Weights of a small mixture-of-experts language model, trained from scratch on English Wikipedia.
Experts: 48 experts in each of 7 layers, 160 SwiGLU neurons an expert, 2 picks a token, a softmax router.
Training: a variant of Muon for the experts, 392M tokens, 5985 steps.
Below are experts of layer 2 (counted from 0) of a mixture-of-experts language model. Rows are named router (the router's row for the expert), gate (a neuron's input weights, with its number), up (a neuron's input weights, with its number) and show model dimensions 0-127. Each number is 128 + 24 x the weight over its row's rms, rounded and kept within 0 to 255.
Before each expert's rows: "gets" lists some tokens that make up at least twice as much of what it gets as of all text. This comes from a sample of Wikipedia text that the model never trained on. Tokens count by the router's weight.

# expert 30
gets: " |", "0", " the", "9", "5", " T"
router [142 144 115 144 115 113 140 142 145 137 146  96 119 118 136 255 112 140 137 142 140 118 113 141 116 146 121 108 115 140 140 136  66 123 136 145 187 138 116 128 144 113 207 137 113 140 145 115 139 120 114 118 138 115  71 113 125 109 115 116 139 143 136 172 119 115  63 120 138 116 118 118 141 139 107 121 116 117 139 118 142 142 139 114 147 117 121 145 112 140 142 138 126 128 128 113 138 142 111 118 139 116 109 143 148 137 138 142 141 139 117 140 171 137 143 141 117 117 118 144 115 113 209 141 112 194 144 146]
gate0 [100 129 132 137 149  73 129  90  94 172 147 100 143 162 106 102 173 132 179 113 147 159 159 154 136 157  94 130 124 107 145 164  98 151 145 124 100 125 104 127 111 105 103 123 137 172 184 119 131 114  83 112 128 161 153 134 107  81 132 139 108 146 157 143 149 124 130 169 145 179 136 137 151 152 104 144 104 142 136 130 106 134 132 103  98 128 127 122  94  85 137 122 152  88 110 128 127  98 172 152 129 126 129 119 135 138 154 156 126 164 104 112 118 167 133 130 151 123 135 110 115 168 117 168  94 143 143 132]
up0 [154 111 104 121 124 115 119 138 139 118 102 107 122 131 149 164 131 162 111  89  85 142 137 162 124 137  91 134 125 137 104 115 159 146 101 105  94 131 143 109 103 152 107 137 153 110 175  98 152 167 137  80 135  97 156 128 106 135 123 143 156 127 113 127  80 131 114 113 144 197 152  78 125 114 111 142 109  87 143 116 154  89 103 130 204 131 143 129  66 136 136 142 128 122 120 133 142 120 114 131 104 119 120  97  77 152 145 109  97 139 146 115 104 165 121 125 173 141 118 132 131 131 155 123 128 147 127  86]

# expert 22
gets: "4", "0", " (", " E", "8", "3"
router [133 141 115 137 115 115 140 143 144 135 144 155 118 122 145 146 116 141 139 143 136 120  99 140 109 142 112 115 118 143 139 141 255 138 144 139 122 139 115 146 144 113 108 140 103 139 140 113 144 121 113 115 141 116  18 113  45 113 118 115 142 138 144 170 116 119 109 113 143 111 118 120 144 145 116 119 116 117 146 111 138 147 143  85 141 114 127 136 114 143 144 145 156 106 115 118 140 141 109 113 140 119 123 139 143 102 142 142 141 144 113 136 118 140 141 140 118 109 116 138 112 112 128 144 114 124 137 141]
gate0 [117 138  94 126 112 153 147 128 159 122 149 117 127 164 153 135 108 105 138 132 159 132 104 170 139 157 107 102 152 151  78 104 115 119 178 159 113 101 114 149 122 131 117 160 136 121 105 159 114 136 147 160 148 169 181 135 135 132 134  85  93 125 140 159 108 153 168 117 135 107 105 128 136 148 101 130 151 121 108 146 136 134 123 133 111  75 134 111 107 126 153 117  78 114 118 125 129 147 152 121 134 128  83 163 142 145 151 100 123  77 103 144 159 121 139 192 101 107 134 144 134  96 132 157 112 151 111  59]
up0 [ 85 107 131 155 109  58 145 135 130  93 117 134 125 135 138 157 118 120 111 114 145  93 112 111 137 102  72 146  97 109 124 113 113 130 107 126 107 147 108 141  99 160 146 141 135 117 118 105 101 128 102  97 145  93 138 147 101 116  99 143 141 156 137 147 176 147  98  70 105 148 169 130 106 164  87 144 142 117 142 113 108 146 129 115  93 146  91 127 143 156 158 117 114 116 137 174 134 143 152 114 112 122 135  97  88 120 108 154 164 151 143 139 124 122  69 130 150  98 113  94  94 159 123 130 135  92 106 166]

# expert 1
gets: " R", "\"", "==", "N", "–", " known"
router [137 148 105 142 110 111 143 140 143 163 147 138 118 117 146 200 106 138 135 136 141 113 158 139 113 146 119 111 114 143 140 143 107 108 160 150 150 149 108  97 147 108  66 141 118 134 146 111 145 110 111 114 143 111  90 113 112 114 115 109 141 137 144 170 112 116 144 113 145 116 113 120 149 141 112 114 109 110 148 117 142 144 147 146 116 100 130 137 111 149 145 139 127 102 252 115 142 138 116 113 140 111 119 145 140 185 143 143 148 147 109 145  95 141 138 143 109 109 114 140 112 116 191 141 114  55 146 144]
gate0 [121 138  88 170 126 112 150 173  81 113 150 114 110 110 135 156  86 104 140 143 156 117 148 121 138 142 169 159 134 141  81 122 159 121 129 155 118 115 106 121 137 142 129 126 122  62 164 104 156 145  92 141 100 126 141 144 103 141 124 134 157  93 120 128 151 113 102 111 178 132  77 160 109 122  99 178  97  99 110 110 115 158 141 176 133  99 126 101 140 149 141 127 166 127 122 129 151 170  77 130  96 136 160 124 150 116 157 149 144 126 119 145 151 120  76 117 116 119 117 155 138 115 152 106 118 136 126 150]
up0 [148 172 131 102 118 114 108 116 100 170 171 152 144 134  87 129 125 108 139 141 111 160 147 126 132 121 130 143 134 145 125 119 136 140 116 108  87 135 160 123 135 138 168 155 112 115 116 144 132 144 152 118 150 118 130 108 100  56 120 106 133 164  92 160 141  98  75 140 102 153  97 193 111 162 143 146 138 102 102 113 109 172 134 170  81 126 160 156 121 101 128 120  75 123 126 125 143 122 136  75 117 136 101 112 134 124 142 135 101 144 142 103 109 151 137 147 155 132 112 159 126 124 139 174 156 103  93 123]

# expert 41
gets: " ", " his", "B", "ers", " on", " one"
router [139 141 114 146 112 115 145 139 145 107 152 129 110 112 144  15 112 147 143 142 133 110  86 150 113 136 115 110 108 149 147 146  82 145 158 151 131 145 118 115 143 114 140 144 111 146 147 120 148 108 111 110 140 116  94 111 141 114 113 112 144 142 149 123 113 108  69 115 140 122 112 117 142 153 121 116 113 115 140 111 141 151 151  97 142 107 150 148 110 141 150 141 110 110 253 113 143 135 109 116 145 109 115 142 138  85 144 145 144 142 116 142 139 146 139 145 117 114 115 144 113 110 139 135 106  67 142 144]
gate0 [127 114 139 161 143 110 104 119  80 145 115 123 153  83 157 135 170 103 130  93 183 135 122 186  83 209 120 163 174 123 162 115 138 129 126  97 100 123 122 113 153 111 124 141  87 165 120 117 131 101 101  97 136 109  97 148 102 132 132 104 139 120 101 101 144 113 132  94 152 117 115 134 118 119 133 129 161 138 146 154 130  78 129 134 143 140 106 100 138 137 139 110 135 133 111 152 120 153 120 114 127 128 101 126 109 121 113 106 137 140 118 105  88 169 137 175 127 156 134 121 120 108 167 164  85 113 113 165]
up0 [134 123 172 132 139 131  98 140 134  97  87  77 101 122 113 130 172 132 165 149 124 134 146 126  84 124 156  82  86 102 151 140  90 100 120 167 145 152 120 115 100 148 131 125 131 146  96 121 101 158 165 115 136  70 155 100 114 133 152  66 136 111 150 106 133 133 134 100 125 109  96 167 116 131 109 188 177 187 162 106 119 123 131 134 124 146 122 137 147 122 124 135 117 119 141 180 136 126 133 116 139 121 105 143 128 133 115  94 117 146 157 149  98 122 140 131 166 110 121  97 132 169 149 132 147 117 132 122]

# expert 20
gets: "n", "at", "en", " an", "L", "orn"
router [138 140 114 143 112 116 139 139 142 142 139  92 110 111 148  93 113 141 143 140 141 112 110 142 117 142 113 116 114 144 140 143 233 151 144 141 135 142 111 104 142 116 193 143 103 140 137 119 143 111 117 112 139 116 174 115 106 115 110 111 145 137 134 138 114 114  86 121 143 118 115 114 144 145 118 115 112 117 141 116 141 138 141 123 144 106 144 142 117 144 142 139 116  63   0 115 139 142 122 110 142 112 112 145 137 100 138 138 143 139 112 141 123 140 141 140 112 108 114 145 109 113 106 133 108 197 140 136]
gate0 [166 147 130 126  97 107 134 132 118 160 140 136 120 116 158 123 122 139 142 134 116 152  98 117  89 196 123 112  80 151 123 159 168 152 114 150 118 106 113 150 111 135 109 124  61 106 140 155 137  99 119 120 163 138  99 151  94  98 134  88 128 131 114 149 103 106 136  98 126 145 119 157 104 139  98  83 116 118 156 139 130 130  80 109 149 113 118 143 113 104 158 121 152  93 172  84  83 139 142 157 125 157 110 139 106 125 132 127 129 125  90 152 114 179 142  98 125 146 148 141 122  60 131 122 120 133 118 157]
up0 [122 112 138 128 113 120 121 115 136 126 160 126 159 155 120 113 114 191 119 129 163 130 120 127 140 108 138 136 164 107 119 147 113 128  84 131 136 161 133 165 146 140 144 152 102 100 126 136 174 109  84  88 113 165 125 103  87 146 120 172 108 137 164 134 182 114 152 110 138 100 132 152 168 154  96 163 133 107 148 136 114 176  99 172 142 114 132 120 131 106 100 170 175 142 148 131 165 115 141 175 118 136 111 105 169 113 120 133 139 169 132 141 150 129 116 143 174 103 144 151 132 130  93  90 142 105 109 117]

# expert 14
gets: " worked", "ut", " latter", " Ref", "ão", " Loc"
router [133 145 109 148 121 108 138 143 144  98 146  77 114 112 145 101 104 147 142 141 139 117  80 145 112 145 107 112  97 144 142 143 189 153 146 137  91 145 111 191 145 106 153 147  99 148 148 114 134 117 111 110 143 116  89 112  67 112 114 112 145 139 153 194 107 112 145 108 142 108 111 123 146 146 107 115 110 108 149 105 144 149 149 100 161 112 151 150 112 136 146 145 126 115 195 115 145 145 110 108 141 113 116 145 148 151 147 147 138 149 111 149 150 140 143 145 112 106 111 145 109 110  66 139 107 190 143 146]
gate0 [116 120 134 155 123 131 107 147 107 116 141 140 177 123 176 113 119 118 151 174 148 131  99 115 150 103 118 133 138  93 154 128 116 143 163  99 123 115 137 111 130 153 144 182 128 141 120 108 172 136 150 137 132 121 114 123 138 161  84 117 128 131 149 159 122 136 136 135 141 156 110 123 122 177 130 139 103 114 174 159 122 171 155 171 119 139 145 174 153 110 161 147 139  99 103 139 118 122 133 136 127 179 145 152 142 166 117 135  94  80 148 142 127  64 146 150 102 114 104  92 104 142 107 187 118 154 164 104]
up0 [ 97 155 148 131 103  90  84 163 105  81 149 149 163 129 148 131 109 130 130 158 121 127 166 109 117  94 154 153  86 123 148 140 102 159 114 113 115 129 141 145 115 171 101 145 123 130 131 114 154 157 119 100 135  86 130 110 107 115  68  82 125 133 111  96 113 106 133 153 148  96  90 150  75 123 133 160 101 137 134 152 141 167 136 145 170 154 121 132 170 135 165 123 118 144 149 142  82 154 151 105 142 145 123  68 136 122 121 142 131 111 109 105 128 118 104  88 138 129 133 156 142 126 100 117 105 143 108  90]

# expert 40
gets: " |\n", " ", "el", "er", "3", " |"
router [139 143 114 147 117 109 142 144 145 151 147 148 113 115 147  54 105 140 142 142 140 113 226 142 116 144 109 111 111 145 148 143  75  60 147 143 108 148 109 128 144 114 181 141 116 146 136 111 144 116 108 106 147 111 150 118  88 109 117 112 144 146 141  65 109 115 135 115 143 112 111 113 145 142 120 108 112 107 144 110 149 144 147 133 168 110 158 150 110 141 149 139  82 100  43 120 144 139 116 115 136 112 113 143 140 156 144 144 146 144 112 149 140 143 136 146 111 117 111 150 111 112 106 136 109 124 147 140]
gate0 [136 139 122 117 152 155 174 157 115 152 125 105  94 128 162 156 123  66 161 109 128 110 116 153 107  94 106 107 114 157 129 166 163 143 153 131  79 178 152  97 164 115 101 106 141 120 117 121 149 124 172 122 138  88 145 164 139 137 140  97 152 132 144 127 121 147 170 137 124 136 173 131 144 152 122 126 141 155 127 143 145 165 133 114 149 125 118 197 131 153 126 137 140  79 102 130 137 153 100 131 137 174 101 100  96 122 112 130 146  82 122 140 107 150 100 154 125 121 144 123 154 162 145 102 118 148 125  95]
up0 [158 105 115 117 137 161 117 155 116 108 134 119 147 141  92  89  94 125 144 148 146  89 114 149 122 127 169 166 128 116 164 167 168 131 159 113 115 100 120 143 135 113 121 107 134 129 119 145 110  98 108 166 121 119 106  84 136 133  91 112 123 158 105  96 118 134 179 132  99 144 137 154 120 183 122 134 125 120 141 139 117 173 111 139 159 130 108 166 155  84 126 130 160 168 159 168 140 148 104 122 131 164  97 111 111 117 116 134 163 133 116 111 155  76  55 102 145 141 142 108 127  90 106 145 119 112 135 131]

# expert 15
gets: "\"", " as", "is", "or", " sp", " due"
router [131 145 114 145 114 113 140 139 141 163 137 143 113 119 146 167 114 141 138 135 138 119  73 134 115 138 117 115 115 139 142 142  93 126 127 141 136 138 115 121 141 112 178 139 113 134 139 120 138 114 116 117 141 113 255 117  50 118 117 112 143 139 147 119 112 115  81 117 146 115 119 121 143 141 115 115 112 115 143 116 145 142 145 117 128 114 127 143 121 138 140 137 177 131  80 116 138 138 123 117 141 118 120 142 146 144 141 139 141 141 112 138 191 132 135 140 112 117 116 145 115 116  16 134 114 119 136 141]
gate0 [184 116 107 114 125 142 169 147 127 105  96 129 109 171 132 106 147 124 135 128 141 182 137 133 114 107 134  94 119 172 139 146 121 108  80 158 101 118 128 177 162 129 119 123 148 133 104 107 120 134 135 119 154 112 134 140 166 106 123  95 123 167 171 128 130 126 173 105 138 106 132 165 120 180 160 155 107 127 130 101 114 112 101 174 123 113 152 145 127  61 147 136 150 135  92 155 152 138 120 147 124 154 123 123 146  82 130 135  98 157 130 115 146 131 111 108 126 124 126 126 100  85 173  96  76 148 131 121]
up0 [ 96 178 124 146 120 113 104 111 121 109 125 159 146 108 118 107 133 124 122 143 158 141 143 115 102 151 149 127 146  68 135 106 117 102 167 129 127 121 144 140 138 127 129 100 132 160 138 130 142 109 145 119 106  52 115  84 128  67 132 141 136 121 110 147 111 119 149 153 153 138 119  90 155 122 138 138 131  66 139 126 152  93 143 124 160 114 181 119 114 134 102 144 172 106 165 151 113 147 195  73 121 168 128 132 148 154 117 104 143 108 126 113 101 102 118 114 103 140 110 129 150 135 115 168 157 125 125 160]

# expert 27
gets: " former", " football", " office", " professional", "om", " of"
router [138 146 114 142 112 109 147 141 143  94 143 106 114 117 138 209 111 145 141 145 143 113 119 142 121 144 119 115 117 146 148 142 206 115 162 137  38 136 118 207 145 111  66 142 111 146 142 113 141 122 112 114 141 111 100 109 113 111 109 112 146 142 149 132 118 106 129 116 145 117 113 118 148 143 113 110 110 113 140 110 139 144 145  98 150 115 154 139 110 142 144 138 100  99  44 108 141 140 115 112 144 112 113 142 153 124 137 143 141 143 114 147 162 140 141 149 116 108 113 146 113 114  81 150 114 135 144 150]
gate0 [173 104 129 157 151 111 111 138 174 124 146 154  96 127 109 146 160 143  89 162 162  81 105 165 104 118 135 114 148 174 105 114 123 117 118  99  91 136 102 137 138 129  96 138 101  95 117 122 144  83 148 129  94  87 128 136 101 125 143 130  90 164 139 142 121 116 168  81 149 102 118 136  85 111  90 146 121 158 130 130  98 123 105 127 139 108 129 141 139 148 109 138 151 156 135 130 141 146 115 145 133 125  95 127  86  83 142 137 119  82  92 131 134 146 159 126 146 108 156 153 141 132 145 132 187 142 176 155]
up0 [ 95 172 105 126 144 134 115 125 142 179 126 116 130 115 111 147 115 110 105 171 132 118 149  78  89  97 115 120 172 132 110 135 110 115 153 152 158 123 119 143 124 134 108  79 128 126 101 159  90 127 157 148 125  94 166 110 117 129  98 124 148 106  97 154 119 127 104  99 109 164 153 137 152 111 144 181 105 190 129 113 151 132  91 147 155 120 158 156 136 107 142 150 114 136 160 162 107 116 131 145 153 124 126 134 113 130 154 109 130 102 152 130  86 135 155  88 121 114 106 156 103 173  86 149 110 124 176 146]

# expert 31
gets: " o", "ect", " Games", "ference", " more", " et"
router [144 146 114 145 115 110 138 138 147 142 139 121 113 115 140 201 113 139 138 138 138 118 176 144 116 142 118 113 107 145 143 143  66 116 157 143 135 138 109  64 144 113 115 148 120 139 140 117 143 116 113 107 143 118 142 110  71 108 116 107 143 145 148 121 114 115 138 116 143 115 114 121 143 138 115 116 113 111 143 113 139 144 141 124 147 113 145 143 109 146 142 139 118 155 255 114 143 141 116 117 145 117 117 143 139 108 146 146 143 143 113 146 126 146 141 148 120 111 114 147 106 111 138 144 106 101 141 144]
gate0 [ 67 146 162 159 118 190 160 176 143 139 135 104 101 117 179 152 113  92 153 132 148 101 123 120 134 128 120 138 157 137 123 178 138 129 180 130 156 140 159 141 132 110 125 133 108 115 115 121 119 125 126 127 161  96 115 134  58 120 145 135 118  71 187 140 169 109 132 123 148 115 111 159  90 138 107 143 112 119 148 120  81 110  91 153 109  96 139 118 136 143 150 114 141  94 103 161 136 158 120 130 113 111  87 148 167 136 112 116 120 118 126  96 121 134 112 153 127 144 130 122 103 127 104 159 125 133 138 145]
up0 [118 126 143 122 159 144  96 100 165 165 138 111 148 131 170 119  81  90 177 146 113 162 106 118 110 114 111 119 131 121 147  99 139 100 167  84 142 108 153 145 123 154 143 123 128 125 130 104 144 136 127 125 112 102  92 125 148 143 131 138 115 163 137 165 158 106 110  90 126 111 100 116 114 100 100 139 113 121 157  83 125 167  78 128 129 105 114  94 125 111 142 126  80 208 130 161  81 123 133 137  90 166 116 134 135 119 176 151 120 168 129 146 123 114 140 128 142 140 150  98 144 125  99 116 140 146 105 150]

# expert 21
gets: " |", ",", "0", " at", "5", "00"
router [134 148 118 153 114 111 141 148 151 165 150 119 109 113 153 190 127 150 145 141 150 110 138 141 118 145 112 109 104 144 141 145 226 129 158 143 152 150 114 114 150 104 137 146 104 145 148 106 152 110 110 108 142 109 103 107 184 111 105 112 142 149 140 176 111 111  84 112 143 102 113 111 147 148 110 104 113 112 150 112 139 145 142 145 176 116 114 144 104 142 141 143  83 125 147 120 146 147 105 108 150 114 112 150 139  88 137 149 141 143 115 141 142 147 154 144 114 107 111 156 112 111 168 149 108  47 138 144]
gate0 [ 87 137 110 123 125 100 147 144 133 161 152  83 108 148 135 126 116 118 132 114 160 136 133 126 171 117 108 127 157 115 120 113 122  82 131 102  89 126 142 171 122 137 147 140 172 147 130  57 156 115  91 142 118 106 138 138 174  91 153 146 116 126 171 161 129 139 132 158 140 103 128  92 131 125 123 114 118 153 133 117 104 133 133 127 107 150 136 115 128 135 169 119 145 148 166 130 141 151 143 150 186 127 136 149  73 160 121 157 112 123 107 184 104 158 191 152 159 127 148 121 152 119 129  83 109 108 114 136]
up0 [127 131 139 110 110 160 125  96 113  81  98 148 141 127 101 121 120 124 133 115 105 133 109 104  91 133 161 122 120 109 135 130 120  88 125 125 160  86 113 127 124  96 124 146 101 156 167 159 123 117 112 153 135  95  89 109 135 107 136 153 162 144  89 122 161  84 165 146  91 122 146  90  94 148  96 102 147 131 145 106 110 184 163 175 112 118 156 121 112 179 127 161  89 117 117  83 102 112 106 151 151 181 145 111 126 103 137 122 131 136 157 142 142 150 116 103 133 116 110 140 115 152 173 152 104 108 111 150]

# expert 26
gets: " ", "ok", "13", "8", "7", "ake"
router [138 146 115 147 106 110 140 147 147 215 146  89 105 110 156 120 112 149 141 146 143 112 132 156 115 144 102 112 101 149 142 148 169 212 142 147  94 147 103 138 146 113  94 148 104 149 148 106 146 108 109 112 140 110 121 115 172 115 110 113 154 139 141  79 110 106 176 110 149 116 119 115 144 145 110 114 112 112 146 115 150 149 146 105 173 111 154 146 113 151 152 147 115 134 160 107 147 147 109 114 142 111 115 149 137 185 146 146 153 153 110 144  81 146 143 147 111 113 116 145 106 107 147 132 104 163 146 146]
gate0 [104 133 177 109  92 117 155 101  80 152 143 102 123 165 116 131  81 139 111 130 159 104 144 156 128 160 163 167 116 167 150 168 155 109 110 125  71 125 129 123 139  95 142  91 153 120 131 122 163  78 140 109 121  95 129 133 154 135 153  92 137 175 149 147 119 110 112  97 123  94 108 109 137 122 132 138 136 122 159 164 140  99 114  99 149 152  96  95 125  90  91 172 113 133 113 143 130 140  96 123 142 130 155  98 108 173 114 153 153 109 116 114 104 111 130 149  95 150 116  99 151 109 145 123 108 145 127 131]
up0 [ 95 135 134 126 108 160 136 122 100 117 172 109 139 149 127 104  78 135 103 151 128 126 127 138 140 132 131 146  89 108 143 120 126 119 109  73 112 121 128 124 144 116 155 131 166 112 121  97 150 111 127 149 142  79 120 148 130 112 127  80 126 183 121 133 138 118 135 144 121 110  74 154 140 129  73 152 109 138 168 155 111 123 115 140 111 134 155 112 141  74  98 177 103 124 131 190 116 122 108 128 111 163 131 121  98 142 119 123 158  88 119 132 135  95 175 147 109 133  90 101 148 136 187 130 136 125 172 103]

# expert 12
gets: "ia", "oc", "aw", " un", "O", " or"
router [140 148 109 146 112 108 143 142 151 131 141  78 114 114 156  61  86 143 140 141 146 114 108 147 103 150 111 109 112 142 139 150 236  71 128 140 150 146 104 141 144 110 112 147 105 142 147 112 143 112 112 112 144 112 181 114 151 107 110 104 147 144 158 118 113 108 129 110 145 118 114 113 139 145 114 105 111 108 150 106 144 145 143  86 134 110 124 139 106 148 146 141 144 184  47 108 138 136 106 113 145 121 112 146 152 152 146 142 143 146 106 145 155 139 144 137 112 114 111 145 105 108 145 140 110 152 139 141]
gate0 [117 112 126 157 103 108 151 128 137 143 133 126 163 152 167 135 149 163  94 148 131 119 141 114 133 109 100 113 158 150 119 125 163 105 188 114 106 103  94 113 171 170 117  78 101 148 103  86 106 144 129 125 122 109 128 148 139 126 146 136 135 141 112 119 134 177 150 126 117 128 139 154 152 111 112 111  97 123 147  70 115 157 155 122 140  85 131 131 149 145 114 119 116 138  66 122 125 153 108 116  95 169  86 122  68  98 143 181 113 133 137 141 144 135 133 107 117 123 113  98 170  97 161 128 149 161 127 149]
up0 [109 121  99 133 104 111 140 147 101 118 132 102 110 159 110 141 107 134 100 150 135 118 146 173 117 111 139 147 147 129  95  98 108 162 155 132 122 143 124 141 151 131  90 131 151 169 102 136 136 162 110 119 138 161 140 128 137 144 130  98 128 111 112 143 141 192 160 130 155 142 110 110 126 117 115 168  94 129 102 103 139  99 122 142 133 101 166 111  76 120  96  76 172 148 158  99 165 108 133 122 134 128  92 121 115 114 109 155 136 107 142 146 142 149 212 101 121 108 125 122 191  94 154 131 124 131 116  88]

# expert 45
gets: " It", "2", " it", "at", "1", "ion"
router [132 145 114 141 117 113 140 142 142 128 139 124 118 118 141  99 102 137 139 143 137 116  95 138 118 140 113 113 115 137 146 139 107 155 144 146  74 143 120 169 142 118 126 137 120 137 139 114 142 116 118 113 141 114 204 114 106 111 115 116 142 140 141 228 114 115 132 117 137 119 111 115 139 140 115 113 115 115 138 118 136 142 141 129 133 117 100 141 110 139 141 141 106  74 255 119 136 137 118 118 144 116 121 139 138 115 139 145 141 140 115 142 160 139 136 142 120 117 115 139 114 113  78 142 107  99 142 137]
gate0 [164 122 150 161 150 140 169 163 102 172 121 153  87 128 145 122 134 104 140 194 153  90 161 141 129  94  87 100 137 145 116  99 116 113 115 124 159 125 128 121 121  77 118 123 103  85  95 143 134 104 116 115 130  96 145 120 117 101 131 141 111 129 130  98  99 160  64 156 133 147 157 100  99 155 122 121 142  97 139 161 121 141 132 150 172 140 113 113  97 171 136 111 125 143 117 161 134 123  93  72 105 156 108 143 133 153 130 133 116 151 131  98 150  98 126 130 115 162 126 174 104 127 120 129 123 134 154 110]
up0 [113 137 147 146 136 126 113 149  94 141 125  95 112 102 104 128 144 136 155 119 118 127 154 111 100 163 101 135 125 131 116 133 163 168  82 161 102 116 131 148 129  80 111 129 136 151 102 128  98 134 147 153 112 135 159 164 173 130 122 127 112 140  65 109 133 137 129 129 122 121 104 102 143 164  99 129 150  90 124 172 147  86 120 132 113 129  80 137 127  60 124 154 142 134  96 189  96 142 116 106 125 102 142 157  98 144 159 124 147 128 147 141 153 142 111 142 145 152 110  91 119 132 189 156 149 136 135 172]

# expert 44
gets: "n", " L", "In", " School", "ers", "On"
router [144 141 116 149 118 116 142 142 142 121 144 164 115 115 146 189 105 141 140 138 140 113 161 141 118 141 114 115 105 144 136 140   7  76 161 139 123 140 109  87 141 114 154 142 112 137 143 114 147 115 116 117 140 116 222 113  77 114 109 116 139 139 132 139 115 113 140 117 141 117 119 117 140 142 115 111 117 114 142 115 134 139 142 125 140 117 150 138 114 144 143 144 103 120 244 117 141 134 121 111 142 118 109 142 142 121 136 141 140 135 115 144 115 140 139 143 120 110 112 145 111 116 102 141 108 118 136 139]
gate0 [116 131 124 166  97 106 109 157 184 136 116  52 138 139 129 142 123 106 170 150 137 146 134 162 150 127 115 116 155 130 133 123  96 142 143 131 128 190 154  93 145 117 154 108 131 105 115 149 161 156 163  87 114 133 113 119 134  69 101 129 116 147 126 144 117 162 169  75 117 156 104  93 158 142 170 111 147 117 123  90 140 136 139 138 130 121 195 133 146 138  97 162 165  93 151 125  96 128 170 150 128 138 115 134  90 119 114 142 130 131 130 153 146 125 137 132 116 127 113 109 135 131 101 117 136  94 141 131]
up0 [142 151  98  80 158 136 112 125 133 115 107  95 106  83 127 162 141 151 107 121 153 129  95 121 117 143 163 145  71 107 160 195 101 152 153 130 138 124 129 119 106 144 152 132 112 165 159 124 105 101 126 157 128 138 153  76 167 162 137 142 151 105 137 167 165 100 118 145 141 128 123 125 110 118 115 132 131 143 117 156 105 110 157 143 163 144 164 132 174  88 121 156 106 171 168 131 128 118 154 131 163 181 146 131 152 161 134 116 134 125  78 143 129 101 127 131  92 121 161 140 123 118 140 136  98 125 125 141]

# expert 28
gets: "'s", " was", "6", "2", " were", "8"
router [133 142 117 143 117 117 140 139 142 165 142 116 117 119 144 153 113 144 134 141 146 115  69 137 116 144 114 117 118 137 136 137  25 137 147 141 102 135 117 163 144 118 168 138 114 143 143 118 137 116 117 116 141 115  94 117  93 117 115 116 138 146 143  88 117 114 109 113 141 114 117 117 139 144 113 115 116 116 141 115 141 143 143 202 116 120 145 140 112 145 142 147 124 157 255 119 140 137 117 112 142 116 118 141 131 153 143 142 139 141 117 135 144 139 142 139 112 118 114 139 116 112 110 137 119 132 140 140]
gate0 [ 94 112 122 125 121 115 155 108 184 143 194 141 117 127 146 117 187 152 146 118  97 113 148 142  85 134 125 138 149 148 163 151 153 118 145 111 115 148  85  68 118  96 126 146 123 142 148  74 137 132 111 150 155 123 116 154 144  89 144 126 128  70 102 119 126 170 122 120 121 132 110 153 155 108 183 114 151 131 125 138 123 152 148  91  91 136 107  88 108 129 145 118 144 104 110 123 106 126 157 162 109 154 118 159 120 147 111 132 143 149 121 128 181 107 101 167 119 139 151 137 101 128 142 145 104 106 139 115]
up0 [126 149 145 102 116 122 143 117 127 105 138 127 125 116 129 140 157 114 119 145 107 125 130 159 114 115 115  92 142 140 125 146 107 134 158 107  96 161 104 113 143 116  69 124 140 154  69 111 119 115 139 150 115  99  98 143 139 130 139 170 139 181 144 130 142 129 119 167 109  88 157 106 101 104 162 185 164 152  97 159 171 119 136 165 110 137 139 111 139 137 129 172 103 123 139 157 100  95 138 125 120  78  88 155 115 146 116 119 100  90 146 121 155  91 102 169  99  82 119 133 121 125 136 101  79 116 108 149]

# expert 33
gets: "at", " of", " t", "ig", " line", " cont"
router [127 148 116 145 115 118 139 141 143  95 143 153 115 114 145  91 104 145 140 143 141 114  30 141 116 140 114 115 116 138 146 143 137 110 138 151 129 144 115 202 142 119 160 139 113 138 145 119 140 115 115 109 141 112  49 114 180 113 119 114 144 137 143  73 113 111 164 119 141 115 113 122 141 142 114 111 113 114 144 113 145 149 144 146 129 123 103 145 111 134 143 141 133  53  23 125 143 142 114 115 143 114 122 141 134 128 145 147 143 148 108 141 125 146 137 141 112 115 118 146 117 114  86 138 109 144 144 138]
gate0 [143 127  85 171  98  94 114 130 147 113 136 161  95 155 133 149 106 160 160 103 129 129 116 128 111 106  83  99 141 141 136 112 135 124 158 134 120  80 119 124 124 123 101 153 159 137 139  95 180  86 152  97 116 111  90 117 112 107 105 129 150 128  80 108 152 154  80 145 143 111 175 152 109 116 139 129 126 114 148 133 152 113 150  97  93 103 124  95 132 159 173 138 149 155 101 123 104 136 135 114 126 131 173 169 151 114 151  97 122 155 120 142  91 117 144 117  92 143 102 101 117 115 138 101 181 157 140 120]
up0 [154 122  93 190 109 129 110 123 117  85 147 101  96 139 133 109 134 119 130 124 100  96 130  97 119 150 136 145 149  92 142 130 144 113 159 118 138 101 137 145 100 112 132 121 158 149 170 112 165 113 128 103 129 127 163 132 123 127 118 156  76 133 123 133 130 124 113 159 165 173 124 120 164 128 170 137 130 134 111  96 107 159 116 146 169 112 102 140 111 100 114 109  95 133 138 183 129 135 121 137 118 144 169 158 104 154 125 178 166 111 142 154 150 143 192 141 120 129 157 147  79 106 119 124 143 142  86  85]